python train.py --num_hidden_layers=11 --hidden_size=224 --n_experts=256 --experts_per_token=4 --d_expert=128 --d_shared_expert=256 --hidden_act="squared_relu" --moe_layers=[1, 2, 3, 4, 5, 6, 7, 8, 9, 10] --router_score="sigmoid" --normalize_top_k=true --routed_scale=2.5 --balance_loss=0.00259 --balance_bias=false --shared_expert_gate=true --init_std_router=0.00671 --lr_router=0.00048 --vocab_size=31460 --norm="rmsnorm" --norm_eps=1e-06 --tie_word_embeddings=true --optimizer="soap_variant" --learning_rate=0.00756 --beta1=0.95 --beta2=0.99 --batch_tokens=131072 --max_seq_len=256 --train_tokens=858100000 --max_steps=6547 --dataset="wikipedia_en"
Below are experts of layer 7 (counted from 0) of a mixture-of-experts language model. Rows are named router (the router's row for the expert), up (a neuron's input weights, with its number), down (a neuron's output weights, with its number) and show model dimensions 112-167. Each number is 200 + 20 x the weight over its row's rms, rounded and kept within 0 to 999.
After each expert's rows: a language model's description of what the expert responds to. This comes from a sample of Wikipedia text that the model never trained on.

# expert 60
router,198,219,201,159,192,203,213,182,222,215,209,210,193,182,153,203,155,208,198,170,226,207,204,211,215,206,153,198,173,201,191,173,215,216,203,208,228,212,190,215,215,169,209,171,194,183,219,226,222,206,212,224,177,214,213,185
up0,190,197,225,172,175,178,214,207,218,188,223,225,227,191,212,239,217,205,216,155,193,217,225,224,218,216,192,230,176,189,188,213,242,227,217,183,176,188,191,180,190,194,189,198,194,191,212,185,184,199,197,214,221,179,210,176
down0,206,180,211,217,238,213,200,198,224,173,202,201,226,203,193,226,182,246,209,202,163,220,224,162,191,189,203,195,174,170,222,190,202,187,221,219,198,192,191,218,158,174,219,175,184,184,196,191,203,216,190,226,186,177,248,174
up1,165,142,179,213,220,191,186,188,235,199,176,193,214,187,205,232,170,194,191,195,210,204,211,191,182,221,186,208,228,204,193,191,188,226,186,217,227,208,165,180,177,201,199,219,195,201,196,174,204,208,173,250,204,182,211,223
down1,205,201,192,132,186,193,245,202,236,213,211,206,202,190,225,171,216,189,195,222,196,207,193,154,210,174,177,177,183,195,214,243,196,211,228,226,200,231,192,194,187,200,204,167,231,197,191,212,200,202,223,225,196,181,165,212
Periods after initials and abbreviations, mid-name word-pieces and military ranks, common in shipwreck and list tables: J., No., Colonel, Masc-ota.

# expert 63
router,214,196,211,178,203,225,227,154,192,228,174,211,171,196,186,190,189,205,197,179,208,205,209,183,233,218,169,193,175,187,217,178,230,245,222,212,243,208,172,193,197,192,195,157,206,176,194,227,230,217,206,204,192,228,225,178
up0,210,231,181,193,201,182,223,187,196,202,206,172,193,191,195,204,201,174,216,205,203,192,192,194,184,221,200,206,199,204,185,199,194,204,185,197,200,208,195,187,176,173,197,197,180,183,172,201,205,215,200,225,173,233,216,158
down0,229,209,170,209,172,218,183,171,184,212,226,212,192,221,198,205,201,193,193,245,173,196,180,178,202,191,181,175,201,196,187,193,203,251,204,198,214,192,206,173,202,207,199,170,220,218,217,208,169,227,202,225,213,207,212,199
up1,219,217,199,183,201,198,188,181,200,203,203,209,216,193,175,234,227,211,221,210,188,246,208,220,172,197,180,193,184,198,206,205,210,171,181,205,186,203,202,210,214,185,184,163,183,208,179,206,233,246,203,176,177,208,182,161
down1,219,209,183,234,215,191,223,181,231,197,189,216,204,183,203,192,219,180,215,191,236,206,199,219,162,188,173,220,235,199,201,225,189,210,207,155,217,217,194,188,234,169,198,198,201,170,206,203,187,223,172,208,207,232,193,198
Century digits of years (18, 19) in taxonomy and citations, decimal fractions in stats tables, ages after "aged", and °W.

# expert 15
router,236,228,212,218,196,207,206,194,218,222,203,170,214,157,176,154,207,198,183,160,223,206,243,215,198,229,196,171,187,155,203,193,211,189,214,199,220,213,198,188,212,165,218,187,165,172,225,208,207,223,211,222,169,207,244,191
up0,226,176,242,191,206,205,204,181,236,213,224,227,216,208,219,197,208,200,202,178,209,227,208,218,213,160,216,134,201,181,217,216,198,177,192,189,214,168,201,187,189,185,237,257,201,186,185,201,207,183,223,204,177,223,229,223
down0,175,197,189,213,209,235,228,207,170,165,228,198,178,220,210,217,192,243,228,217,203,271,184,203,221,215,188,229,185,190,227,224,184,208,216,193,189,229,173,202,170,188,211,173,194,211,235,193,206,220,193,188,208,228,187,186
up1,211,168,206,206,185,232,173,190,200,197,207,195,199,205,221,191,210,222,210,189,189,227,202,226,213,184,183,201,178,227,170,205,216,212,189,221,174,220,203,222,215,210,227,184,222,177,175,205,221,210,204,186,170,207,179,211
down1,172,232,193,222,203,217,185,205,218,198,196,178,226,182,227,207,243,191,199,196,185,194,191,198,184,221,186,193,201,221,190,138,208,225,219,174,214,175,196,219,199,195,178,219,216,223,250,150,200,228,158,196,187,170,182,167
Mostly the word "of" inside fixed names and phrases, such as Hall of Fame, Register of Historic Places, House of Representatives, date of birth.

# expert 2
router,195,219,221,172,162,208,215,199,206,251,213,180,208,190,196,175,163,194,200,178,228,196,193,201,195,196,198,209,139,197,188,184,209,224,201,232,220,198,166,204,190,164,180,199,202,201,226,243,194,189,205,215,170,232,236,160
up0,160,234,176,226,196,204,204,190,190,153,224,178,251,151,210,208,219,229,209,174,199,222,191,176,226,194,199,239,222,199,197,193,215,197,219,233,184,199,198,197,196,202,185,180,219,215,233,207,189,188,195,172,231,207,195,190
down0,199,165,165,186,195,196,224,203,193,219,192,193,179,210,168,208,193,223,195,176,193,241,218,237,200,252,192,194,207,194,184,181,197,190,205,199,191,219,187,200,195,230,183,205,174,163,212,203,222,194,202,161,154,178,219,226
up1,227,169,258,154,191,274,192,198,164,218,204,205,172,246,221,212,193,228,186,199,193,177,203,190,204,202,170,196,223,174,225,193,217,181,232,221,211,191,183,209,212,208,169,233,221,188,184,217,210,181,222,204,192,187,190,250
down1,152,204,225,200,208,222,192,244,194,210,204,174,185,181,229,211,188,200,229,159,221,180,228,242,166,223,210,192,214,192,186,194,196,186,208,201,192,226,196,229,235,201,223,169,200,165,183,208,198,207,230,221,198,189,156,182
Common nouns right after a, an, of or an adjective, mostly plurals and architecture terms, such as style, structure, storeys, methods.

# expert 43
router,231,216,210,174,202,195,230,141,222,208,206,235,190,169,201,178,200,176,185,185,241,192,201,182,200,194,166,169,212,169,209,207,198,205,226,209,255,186,169,225,193,174,178,182,201,193,218,216,224,188,175,197,153,215,232,201
up0,199,157,225,209,207,214,215,198,191,208,149,216,224,179,177,187,241,189,228,173,178,218,218,233,198,199,186,199,177,229,199,174,171,192,212,200,191,241,191,208,190,203,189,180,200,209,210,214,203,214,193,186,165,203,217,190
down0,220,223,216,187,192,216,183,243,158,217,203,212,182,179,207,207,229,220,190,195,210,173,156,187,186,231,209,184,207,196,206,212,174,208,184,213,211,161,179,212,200,250,214,203,236,204,185,189,207,189,177,235,207,228,196,204
up1,221,187,219,175,247,171,239,189,178,185,212,222,222,200,209,195,216,186,199,204,218,183,204,206,195,193,209,188,207,188,204,217,176,174,195,178,227,201,197,221,219,156,200,195,188,163,167,214,179,212,213,249,161,224,215,179
down1,216,205,197,199,192,201,223,197,206,218,182,200,196,186,198,194,226,221,197,236,189,210,176,209,199,164,199,235,206,224,209,169,205,201,214,154,186,197,217,170,162,229,175,231,198,219,208,221,192,212,189,218,193,196,175,224
Pipes, semicolons and words like Route, along, near, intersection in road junction lists and highway route descriptions, such as SR 11 Bus.

# expert 45
router,215,204,206,176,193,213,212,179,194,209,166,201,202,177,217,172,201,171,183,173,259,203,200,194,201,202,151,191,171,192,201,180,210,207,222,181,209,207,197,202,206,182,205,192,205,175,232,209,238,215,218,206,189,205,240,187
up0,166,225,198,178,233,214,187,222,214,183,248,254,230,201,191,204,221,194,207,204,199,201,200,224,233,200,189,197,152,196,162,175,210,206,193,189,153,214,195,180,181,196,204,189,171,191,211,177,205,171,221,171,215,191,210,144
down0,188,171,194,203,221,208,197,216,201,190,194,201,163,165,173,242,204,200,226,187,187,214,176,213,177,218,188,184,192,169,207,180,178,173,203,198,217,190,191,186,147,191,182,169,202,227,187,190,184,186,168,196,196,210,206,182
up1,209,206,211,194,177,216,185,204,183,213,191,218,203,213,206,191,190,157,205,224,205,190,240,192,190,228,168,189,214,191,177,251,201,183,178,164,195,214,193,239,177,186,205,234,214,191,205,207,211,192,208,220,188,187,222,205
down1,226,215,175,219,212,196,228,181,190,207,244,197,214,174,187,229,178,209,186,220,242,196,213,247,204,186,209,238,203,157,205,234,233,198,205,190,225,194,204,194,196,181,180,198,190,219,210,181,188,207,189,180,203,211,205,181
Field names before colons in infoboxes and release lists, such as Born, Died, Released, Coordinates, Species, Label, ISBN.

# expert 54
router,216,195,209,161,175,209,212,207,200,205,197,191,185,198,209,189,167,206,196,183,219,195,195,197,195,208,184,165,155,165,210,175,196,198,178,222,206,208,173,193,239,189,199,200,170,204,213,221,229,187,205,230,211,205,237,197
up0,224,210,197,195,163,182,187,187,191,191,203,224,206,185,192,185,210,195,180,209,230,222,209,190,189,166,223,189,193,219,226,237,197,229,234,193,176,207,218,210,224,194,223,195,188,190,207,208,206,168,182,214,175,203,202,223
down0,183,178,207,199,255,196,199,222,205,228,187,210,201,207,252,213,201,211,209,205,203,174,192,199,192,222,170,186,188,171,212,177,186,217,220,163,202,181,206,206,194,187,196,189,189,165,202,188,210,192,181,189,175,185,169,224
up1,209,186,184,216,243,183,181,191,218,183,195,164,216,203,205,237,172,168,218,218,220,193,238,222,242,172,177,201,194,183,173,206,252,224,200,199,176,212,176,224,178,131,204,196,204,187,180,187,218,187,185,224,201,185,197,245
down1,183,183,189,156,212,168,189,190,178,229,211,232,187,191,194,213,205,179,225,190,216,212,143,201,190,208,185,229,211,209,174,204,216,239,217,170,174,222,173,186,201,212,208,216,217,181,190,183,202,187,193,201,179,191,158,198
Nouns and word-pieces for crops, animals, plants and materials, often plural or in lists: wheat, fish, grass, oil, horses.

# expert 50
router,194,242,215,183,184,223,229,179,174,205,217,209,200,203,181,181,187,157,195,193,217,187,198,201,218,191,190,186,165,202,218,167,249,233,193,193,229,241,142,211,206,179,186,197,169,200,213,215,239,220,197,189,185,193,190,195
up0,186,185,233,194,195,208,217,197,200,235,167,239,176,201,171,207,185,169,204,190,190,241,178,226,208,213,178,217,196,215,205,196,184,203,176,189,191,217,170,208,189,182,212,220,187,203,207,195,236,183,231,193,177,195,202,214
down0,223,197,185,212,203,177,185,156,194,202,212,204,186,238,198,197,175,212,196,189,184,163,152,226,230,206,203,162,179,191,176,240,220,236,212,191,241,180,216,216,185,196,182,220,211,205,191,232,179,199,225,180,196,230,214,208
up1,199,232,199,194,191,197,174,209,191,172,213,191,192,240,226,208,181,172,178,173,208,221,188,217,205,243,242,197,179,208,207,189,211,231,171,192,205,227,168,216,194,235,194,193,170,214,224,175,223,231,237,208,191,206,176,195
down1,196,187,226,212,170,157,251,179,200,187,225,150,184,182,213,172,206,247,236,204,211,210,168,197,165,213,198,205,181,207,216,181,217,196,184,197,231,204,173,192,178,214,178,214,211,178,205,208,167,216,172,194,196,214,199,209
Nationality adjectives and occupations in short biography lines and list entries, such as American tennis player, British, footballer, politician.

# expert 25
router,195,225,203,207,182,189,218,186,212,207,183,214,185,194,193,220,162,174,198,184,209,193,194,194,191,207,170,217,181,188,191,186,219,227,188,192,242,198,155,191,201,180,186,138,192,190,211,223,225,185,195,232,173,221,244,201
up0,201,214,203,220,238,199,233,205,187,217,188,177,174,182,221,201,220,190,190,218,211,173,196,219,179,211,216,200,227,182,185,194,183,171,202,179,218,220,186,199,204,184,233,197,183,190,192,186,211,211,155,214,182,222,222,192
down0,216,222,210,174,193,192,213,225,216,210,179,224,170,217,206,196,215,203,182,130,220,175,211,187,215,187,210,189,218,172,211,239,192,229,214,192,193,236,188,167,222,219,166,222,179,205,174,196,227,209,138,192,206,189,199,231
up1,203,223,156,182,204,190,180,200,233,208,171,164,160,192,200,180,213,213,167,224,207,197,215,191,198,210,202,222,206,224,182,197,242,221,205,208,194,209,204,174,216,214,196,199,202,193,240,210,207,183,186,197,212,151,180,211
down1,177,148,182,189,207,204,209,256,213,216,196,238,215,179,212,203,197,194,187,208,215,174,195,195,154,190,206,208,189,171,207,212,217,217,164,227,215,212,180,182,235,194,169,199,196,229,190,199,182,194,212,204,168,198,178,205
Middle and final digit pieces of large numbers, mostly vote counts and totals in election tables, such as 21,6, 3,34, 00.

# expert 44
router,186,203,188,199,192,164,228,181,230,183,226,229,187,152,177,206,188,183,200,159,201,213,247,249,201,215,204,177,167,181,183,188,246,202,188,217,247,180,194,217,188,191,167,201,157,201,214,200,222,214,194,224,198,253,249,213
up0,219,215,191,186,209,208,233,175,200,180,205,197,211,198,210,190,229,243,186,168,225,221,223,203,225,194,196,245,182,184,205,186,196,210,243,202,197,196,192,240,226,175,211,185,193,171,224,220,206,179,162,194,214,218,214,156
down0,224,178,181,215,167,163,216,184,175,179,174,190,208,195,197,205,231,191,162,213,198,193,208,195,189,187,229,179,175,217,199,201,223,191,177,184,206,212,209,180,181,196,181,202,198,198,213,150,216,220,248,187,206,197,180,228
up1,186,220,214,178,196,233,190,196,183,182,217,227,183,206,206,227,181,218,201,170,223,183,163,207,175,225,189,222,214,201,170,180,205,223,232,202,224,213,186,171,189,201,185,208,209,222,199,215,212,210,209,190,218,191,220,208
down1,189,195,184,209,225,205,208,218,210,187,167,183,200,212,215,190,210,210,208,199,194,220,204,180,218,201,199,181,188,176,210,201,196,164,174,184,197,232,215,226,231,169,188,203,221,192,199,221,195,191,183,194,178,212,213,225
Pipe separators and column headers in statistics, sports and election tables, such as Candidate, Votes, Player, Pld, Result.

# expert 3
router,196,193,192,200,202,201,176,190,215,216,222,209,179,198,179,197,193,203,212,196,230,235,206,193,231,231,203,195,120,176,199,170,192,202,228,194,226,192,168,211,214,182,217,168,215,157,198,246,212,218,177,208,202,200,185,205
up0,186,187,231,223,202,181,188,142,190,212,169,182,209,226,212,227,201,217,175,221,217,189,169,190,184,194,212,170,232,193,214,178,204,202,218,220,187,200,209,203,199,216,208,205,177,181,184,221,193,239,215,201,203,239,208,202
down0,229,215,233,172,177,195,204,178,197,181,204,195,186,189,146,175,175,211,217,174,173,236,218,212,200,161,173,210,197,211,192,240,210,206,212,196,180,197,221,220,199,178,147,198,181,214,191,208,204,192,187,205,207,188,150,185
up1,230,183,235,194,211,229,229,167,218,175,203,205,209,215,211,183,161,214,227,206,225,188,196,183,217,194,190,191,191,182,198,170,201,221,213,191,195,151,190,185,195,202,242,196,172,199,186,210,212,202,220,216,224,219,149,211
down1,160,204,197,193,183,185,219,188,185,208,183,218,227,184,162,181,195,166,218,191,209,171,220,177,141,216,198,191,169,204,186,207,214,202,211,235,196,210,171,206,184,178,243,200,163,240,222,224,226,209,159,197,214,206,176,215
Byte pieces of Thai, Japanese, Chinese and Devanagari script, plus numbers inside parentheses in sports and data tables, such as (12), (aged 82).

# expert 1
router,190,192,164,192,176,189,187,197,212,200,217,178,223,182,182,191,160,184,173,169,239,208,233,229,240,206,179,178,189,204,185,154,219,214,196,233,200,200,167,218,202,184,201,163,203,200,191,201,239,197,178,197,158,217,198,191
up0,150,201,216,172,196,189,164,219,231,180,169,213,216,225,188,176,139,183,181,187,223,195,208,196,194,165,205,178,196,188,178,187,207,200,163,185,212,187,219,220,227,201,220,198,185,166,187,222,200,192,197,209,188,176,216,211
down0,199,203,208,230,190,226,200,198,219,214,211,165,218,170,222,156,212,184,204,184,194,175,220,187,192,195,212,246,197,180,208,194,160,228,206,183,228,201,184,209,197,211,225,193,217,210,239,220,226,198,215,168,193,197,153,191
up1,181,197,193,202,180,190,206,194,226,187,220,225,214,193,184,178,193,195,200,195,201,173,222,227,211,203,230,176,221,214,213,199,195,178,196,188,181,222,178,208,179,188,206,205,193,201,199,196,185,237,224,198,217,202,209,198
down1,208,206,191,206,192,206,193,217,207,199,220,174,191,218,214,207,190,198,193,198,189,206,143,246,217,207,166,205,199,174,152,169,202,195,195,178,198,189,206,183,234,200,183,229,208,173,162,212,206,236,216,185,205,182,224,181
Opening pieces of people's given names in sports rosters, results tables and credit lists, often after country codes, such as Marc, Alex, Jean.

# expert 52
router,182,181,214,195,181,189,226,197,207,237,211,213,196,182,183,173,186,185,170,180,234,187,213,190,195,194,218,201,177,163,171,188,232,193,190,206,185,207,186,213,208,174,174,153,207,171,196,222,224,218,183,195,201,227,193,227
up0,185,199,210,205,172,227,210,208,205,211,160,188,225,164,223,221,180,169,193,207,186,178,174,198,180,207,205,184,200,210,180,203,212,202,171,188,183,173,180,171,182,189,172,200,188,195,208,192,212,175,162,192,225,206,209,198
down0,172,196,180,185,190,198,202,234,173,181,207,198,215,231,233,202,230,222,163,192,193,195,197,190,226,156,209,237,172,187,192,211,212,194,169,238,172,202,176,168,214,214,207,197,208,206,204,211,205,203,177,178,201,217,203,176
up1,236,209,181,155,178,181,209,151,215,173,187,210,225,220,214,224,197,199,213,192,198,202,202,192,183,186,202,190,211,178,193,174,191,220,197,207,192,200,195,186,175,220,227,203,196,201,191,182,205,192,212,201,225,199,178,187
down1,190,196,200,175,175,239,202,200,201,150,215,223,164,187,186,184,162,191,195,206,205,190,225,187,198,222,190,235,216,210,178,233,165,194,200,196,212,171,168,200,163,231,207,191,188,226,216,185,209,200,222,185,208,191,178,165
The "20" (sometimes "19") starting a four-digit year in dates and ranges, such as "20"15 and "20"01.

# expert 37
router,212,205,203,209,202,172,183,216,206,205,236,230,164,185,207,201,164,193,199,150,230,197,193,193,192,213,179,161,162,169,183,186,213,215,183,200,186,197,181,217,190,175,162,197,211,180,215,198,228,211,164,227,186,186,211,202
up0,189,191,186,218,213,183,188,205,205,190,164,236,190,184,203,227,230,190,183,175,189,178,197,142,166,196,194,164,191,159,213,201,212,183,183,191,206,224,200,209,192,206,231,198,213,215,220,160,210,204,190,226,192,198,185,189
down0,202,142,178,220,217,200,186,192,214,211,191,248,202,208,211,188,195,216,188,214,182,240,206,188,178,222,196,180,230,175,245,195,203,205,205,216,210,224,188,213,199,211,167,196,197,233,208,223,228,182,209,202,156,176,188,199
up1,219,204,181,211,200,166,192,197,224,219,197,197,145,199,197,183,207,189,202,197,194,223,193,186,221,201,220,221,208,189,197,185,195,231,192,187,211,178,201,205,177,170,190,229,183,153,213,245,195,236,184,225,185,184,186,180
down1,209,164,203,207,230,225,167,174,207,182,229,214,212,205,198,210,217,206,195,173,217,198,209,204,241,214,179,246,187,200,182,200,216,182,237,210,193,172,203,196,196,184,202,208,196,222,150,202,186,174,176,181,233,172,238,208
The last two digits of years after 19 or 20, mostly in date ranges, career spans and filmography tables, such as 1980–1981, 2003.

# expert 5
router,189,194,213,183,199,168,220,196,206,183,197,205,184,164,191,201,177,197,166,156,204,222,205,204,232,199,194,191,171,184,179,182,232,198,219,205,247,223,168,193,183,164,196,169,185,170,198,230,230,183,210,212,191,235,219,173
up0,208,198,199,205,183,213,200,207,206,208,210,208,239,188,217,182,181,189,188,186,212,200,224,226,199,167,181,217,200,187,232,242,220,221,186,194,183,217,207,171,240,195,203,168,216,175,215,192,245,213,181,175,195,203,183,236
down0,213,202,206,192,218,187,231,181,192,188,215,199,163,255,208,204,178,175,194,190,217,224,188,209,218,189,193,186,180,222,225,202,204,198,182,196,171,186,174,194,225,176,211,229,187,227,188,189,200,212,194,208,201,209,217,242
up1,209,218,197,218,209,222,172,188,190,239,152,229,164,204,184,208,187,207,215,191,175,194,203,194,175,231,191,218,189,180,182,195,201,194,237,219,217,204,217,192,209,204,219,170,209,209,210,206,198,169,185,227,192,175,218,207
down1,245,181,187,214,209,203,198,205,184,188,184,193,214,212,173,197,174,223,197,209,178,230,204,207,194,216,178,178,202,238,220,201,193,196,219,239,214,194,211,207,223,223,224,184,203,226,189,169,181,223,172,162,188,203,208,219
Subject pronouns and modal verbs like he, we, will, would, should, plus capitalized sentence-initial word pieces such as Th, Will.

# expert 51
router,213,212,201,194,202,217,201,189,192,217,199,218,215,164,214,201,168,210,159,181,227,215,210,192,243,189,190,155,183,184,194,171,235,202,243,203,206,178,190,213,198,200,164,156,215,172,231,217,238,187,195,205,192,222,228,170
up0,204,226,157,199,156,207,225,190,226,194,205,205,192,204,201,217,193,232,208,176,231,165,204,215,195,173,167,198,200,203,209,197,228,194,217,195,238,184,211,167,188,188,174,229,188,204,198,213,192,185,211,196,224,199,185,167
down0,182,219,168,202,188,205,225,215,178,162,199,208,214,210,200,215,209,209,209,225,181,210,191,206,238,221,173,186,215,174,179,198,191,222,178,222,185,174,176,170,203,181,214,196,195,244,175,191,195,208,200,203,207,214,209,206
up1,224,183,209,169,203,213,225,220,171,194,183,218,201,168,185,194,224,208,203,173,196,169,197,188,197,181,200,230,210,208,156,186,177,167,244,204,189,204,197,225,245,207,197,188,186,198,216,196,181,193,195,213,215,204,233,181
down1,174,164,186,184,194,202,186,212,197,210,204,218,218,154,196,200,215,219,203,198,200,200,223,187,188,179,197,208,164,191,199,230,179,232,191,222,176,219,182,173,216,193,187,204,211,192,202,180,201,251,211,166,172,193,194,210
Medal names in results tables (Gold, Silver, Bronze medal) and year-prefix digits 19, 20, 18, plus Preceded/Succeeded and election-table words.

# expert 0
router,207,230,198,219,206,226,212,181,250,168,205,178,202,163,206,147,203,169,170,172,190,227,189,205,200,213,143,195,170,201,192,171,193,221,222,210,216,195,182,220,209,227,202,200,217,200,213,248,234,214,177,247,189,220,249,169
up0,196,176,178,193,243,180,208,205,246,177,211,226,196,202,205,185,238,190,194,161,182,178,223,234,175,224,169,203,204,173,174,164,207,253,195,188,204,208,173,180,234,164,189,200,195,186,219,210,199,177,229,167,188,204,210,216
down0,171,205,178,209,206,195,194,212,189,197,206,208,192,214,196,191,208,197,215,194,210,217,220,228,172,198,190,238,174,230,223,172,179,228,245,177,181,202,193,215,193,173,212,205,202,190,196,220,163,182,207,202,162,199,178,215
up1,238,190,215,181,204,185,191,196,228,248,199,219,191,177,207,196,149,186,191,227,216,224,179,202,234,210,184,183,204,213,211,213,203,178,201,182,235,194,183,200,178,210,203,202,241,238,228,213,217,208,201,209,205,184,237,214
down1,187,201,179,193,175,214,209,208,160,203,172,198,219,202,202,212,211,216,190,228,217,180,197,217,206,185,176,229,271,225,220,168,191,199,203,223,218,224,183,215,184,227,213,212,175,150,241,217,195,176,200,246,199,216,175,187
Prepositions and approximators opening a phrase, such as over, under, around, nearly, up to, especially before numbers like over 1,000.

# expert 26
router,214,192,227,191,148,211,199,186,214,205,156,170,214,205,206,223,181,176,196,185,205,228,183,242,213,207,161,189,182,220,221,225,214,211,217,235,199,208,152,229,221,165,182,205,204,178,196,217,203,245,176,210,191,216,202,154
up0,214,235,247,202,151,217,170,178,205,225,202,228,201,180,211,207,174,194,205,197,182,188,185,212,178,207,198,204,201,213,215,239,189,208,234,217,171,224,190,208,202,205,167,183,220,188,214,212,216,213,181,200,186,226,203,179
down0,200,200,180,209,164,179,202,198,202,187,200,234,204,210,218,184,180,226,184,184,267,174,209,233,190,232,202,203,184,195,179,174,163,191,244,214,195,227,223,190,176,175,200,240,187,179,216,187,180,213,181,230,219,199,168,242
up1,138,191,192,208,218,198,168,199,197,203,222,188,191,217,197,191,204,179,182,209,209,182,214,233,224,183,188,181,223,202,207,198,202,170,189,217,200,211,132,201,259,180,204,189,176,191,193,226,230,198,173,188,199,214,214,199
down1,195,234,164,216,194,196,219,216,220,198,197,206,212,211,172,162,188,169,196,198,225,182,198,204,183,176,184,202,246,218,199,217,209,200,180,193,216,225,187,187,197,183,160,235,212,208,227,213,178,171,174,197,182,202,188,209
Function words like the, of, on, by in space and science text, plus minor-planet table entries such as MPC, Socorro, LINEAR.

# expert 23
router,216,196,226,185,151,188,227,167,221,210,207,210,190,155,193,166,151,184,193,192,254,211,211,232,207,202,191,192,166,180,197,208,220,209,230,243,234,231,174,175,187,200,194,191,201,198,207,208,197,207,211,223,189,225,219,170
up0,195,226,221,236,189,230,157,227,202,183,225,176,226,185,202,183,191,191,181,175,165,180,192,203,200,206,157,190,219,209,229,187,205,219,192,156,181,219,224,199,201,233,207,216,200,170,199,201,211,211,213,207,206,243,179,206
down0,196,196,223,228,226,217,215,216,236,226,200,175,199,245,185,206,199,229,178,197,183,169,207,211,201,173,198,211,201,223,227,225,227,206,219,219,215,178,214,216,219,176,231,194,204,229,184,194,204,217,225,154,187,208,177,204
up1,210,151,211,166,230,229,203,186,185,224,159,199,189,188,167,198,229,182,223,217,190,186,207,218,201,215,174,228,229,200,231,184,185,206,215,226,196,213,210,209,196,197,152,180,203,215,217,196,219,219,220,218,163,187,226,204
down1,198,188,196,190,184,227,196,193,163,214,235,190,210,165,208,188,186,210,189,224,209,207,200,163,210,166,209,164,195,201,182,215,164,212,193,172,207,173,229,195,183,204,170,221,226,184,186,160,186,184,205,220,184,227,212,170
Full stops, quote-periods, colons and dashes ending a sentence, heading or table label, just before a new capitalized sentence.

# expert 7
router,214,209,222,186,181,192,196,194,187,193,204,204,189,166,184,157,190,203,196,152,227,216,209,185,181,214,189,196,172,190,186,168,196,197,229,209,206,209,206,236,202,185,171,214,199,206,192,263,233,250,188,226,182,217,199,211
up0,196,192,178,187,171,195,193,202,182,175,131,222,235,176,231,214,191,216,201,218,189,184,241,216,185,190,215,212,171,187,204,204,158,188,214,206,191,211,195,205,225,223,190,176,216,216,220,241,228,216,194,219,198,205,215,217
down0,190,186,206,218,207,194,208,214,203,178,186,185,217,205,189,221,234,161,199,159,204,197,188,224,183,192,198,186,204,227,222,212,216,213,184,213,187,175,190,214,211,191,207,234,184,209,184,204,210,184,176,205,194,207,193,210
up1,186,235,218,180,184,199,175,188,172,208,166,199,186,191,213,225,194,211,220,167,201,199,212,188,222,230,229,213,204,215,232,169,197,171,212,216,177,220,224,205,212,184,212,184,211,215,188,259,204,212,195,243,216,217,205,192
down1,197,204,193,205,206,220,203,216,225,193,186,185,175,190,162,235,189,195,231,181,163,219,216,234,182,180,205,207,178,216,232,213,195,178,200,214,219,204,202,183,228,176,203,184,237,201,213,189,225,202,186,200,232,176,221,266
Prefix words and modifiers in sports team, league and age-group names, such as U-15, All Blacks, ex-, pre-, women's.

# expert 14
router,207,210,217,178,179,179,221,183,207,194,196,200,191,181,178,214,186,199,204,163,222,188,244,189,236,207,178,191,190,165,209,177,217,231,216,216,246,180,170,218,207,194,219,145,216,188,220,201,225,200,199,209,173,235,200,197
up0,213,177,208,189,234,206,228,187,195,182,202,205,157,226,185,193,169,183,212,215,187,191,216,223,209,204,218,237,187,171,210,210,212,203,201,195,217,181,188,202,209,222,193,204,214,221,206,202,192,217,199,206,238,237,212,210
down0,203,199,243,172,220,211,203,198,198,249,201,183,215,176,189,199,224,180,219,224,169,213,174,194,219,210,205,207,216,208,182,209,230,176,223,195,178,196,174,206,182,196,194,222,191,198,188,191,207,216,215,229,165,201,164,215
up1,196,215,232,207,196,212,202,203,199,224,211,214,170,188,236,199,182,206,209,199,164,194,219,203,174,170,228,187,169,217,223,216,204,203,215,203,206,148,180,205,204,192,185,187,227,186,180,195,213,192,193,230,173,179,169,196
down1,216,174,192,200,179,189,178,163,235,256,207,220,199,175,205,235,213,207,185,226,192,199,207,234,179,186,209,182,210,200,164,223,188,195,190,188,177,187,163,166,217,168,216,206,190,181,189,208,184,183,180,220,207,192,216,183
First names and name pieces of people, especially in plot summaries and music credits, plus tells and asks, such as Ricky, Yuka, Iggy.

# expert 47
router,227,220,199,186,170,220,210,194,185,182,186,184,179,190,195,199,162,179,206,161,189,202,223,196,247,205,182,193,158,199,187,175,222,202,193,204,223,220,167,213,202,173,156,175,188,191,228,215,252,211,201,225,190,218,220,182
up0,176,166,209,222,180,165,196,169,216,217,224,207,211,210,188,236,189,200,214,210,165,190,181,170,259,216,194,216,199,154,209,205,188,219,167,216,212,228,209,206,196,195,222,201,203,221,249,184,180,168,204,240,193,201,245,213
down0,216,199,175,216,188,216,175,188,213,186,182,183,185,177,179,234,170,223,196,228,183,181,203,180,203,192,220,203,216,166,191,187,205,172,195,194,189,221,200,189,198,209,247,232,218,218,212,192,215,216,174,207,170,205,202,208
up1,178,215,209,246,160,196,225,230,164,165,226,165,214,202,200,203,187,191,184,213,199,189,220,186,220,174,200,251,202,205,200,212,184,227,219,238,208,204,209,174,189,211,205,217,206,200,245,227,221,211,198,193,204,150,187,183
down1,202,214,177,242,213,201,200,230,195,209,195,190,197,186,184,210,193,210,206,237,182,219,258,205,203,208,204,177,189,214,194,223,219,200,202,206,203,178,216,234,170,203,215,209,187,197,199,203,220,203,226,203,235,211,153,201
Commas, pipes, and, of, dashes and similar connectors inside tables, citations and lists, as in scores, bibliographies and game statistics.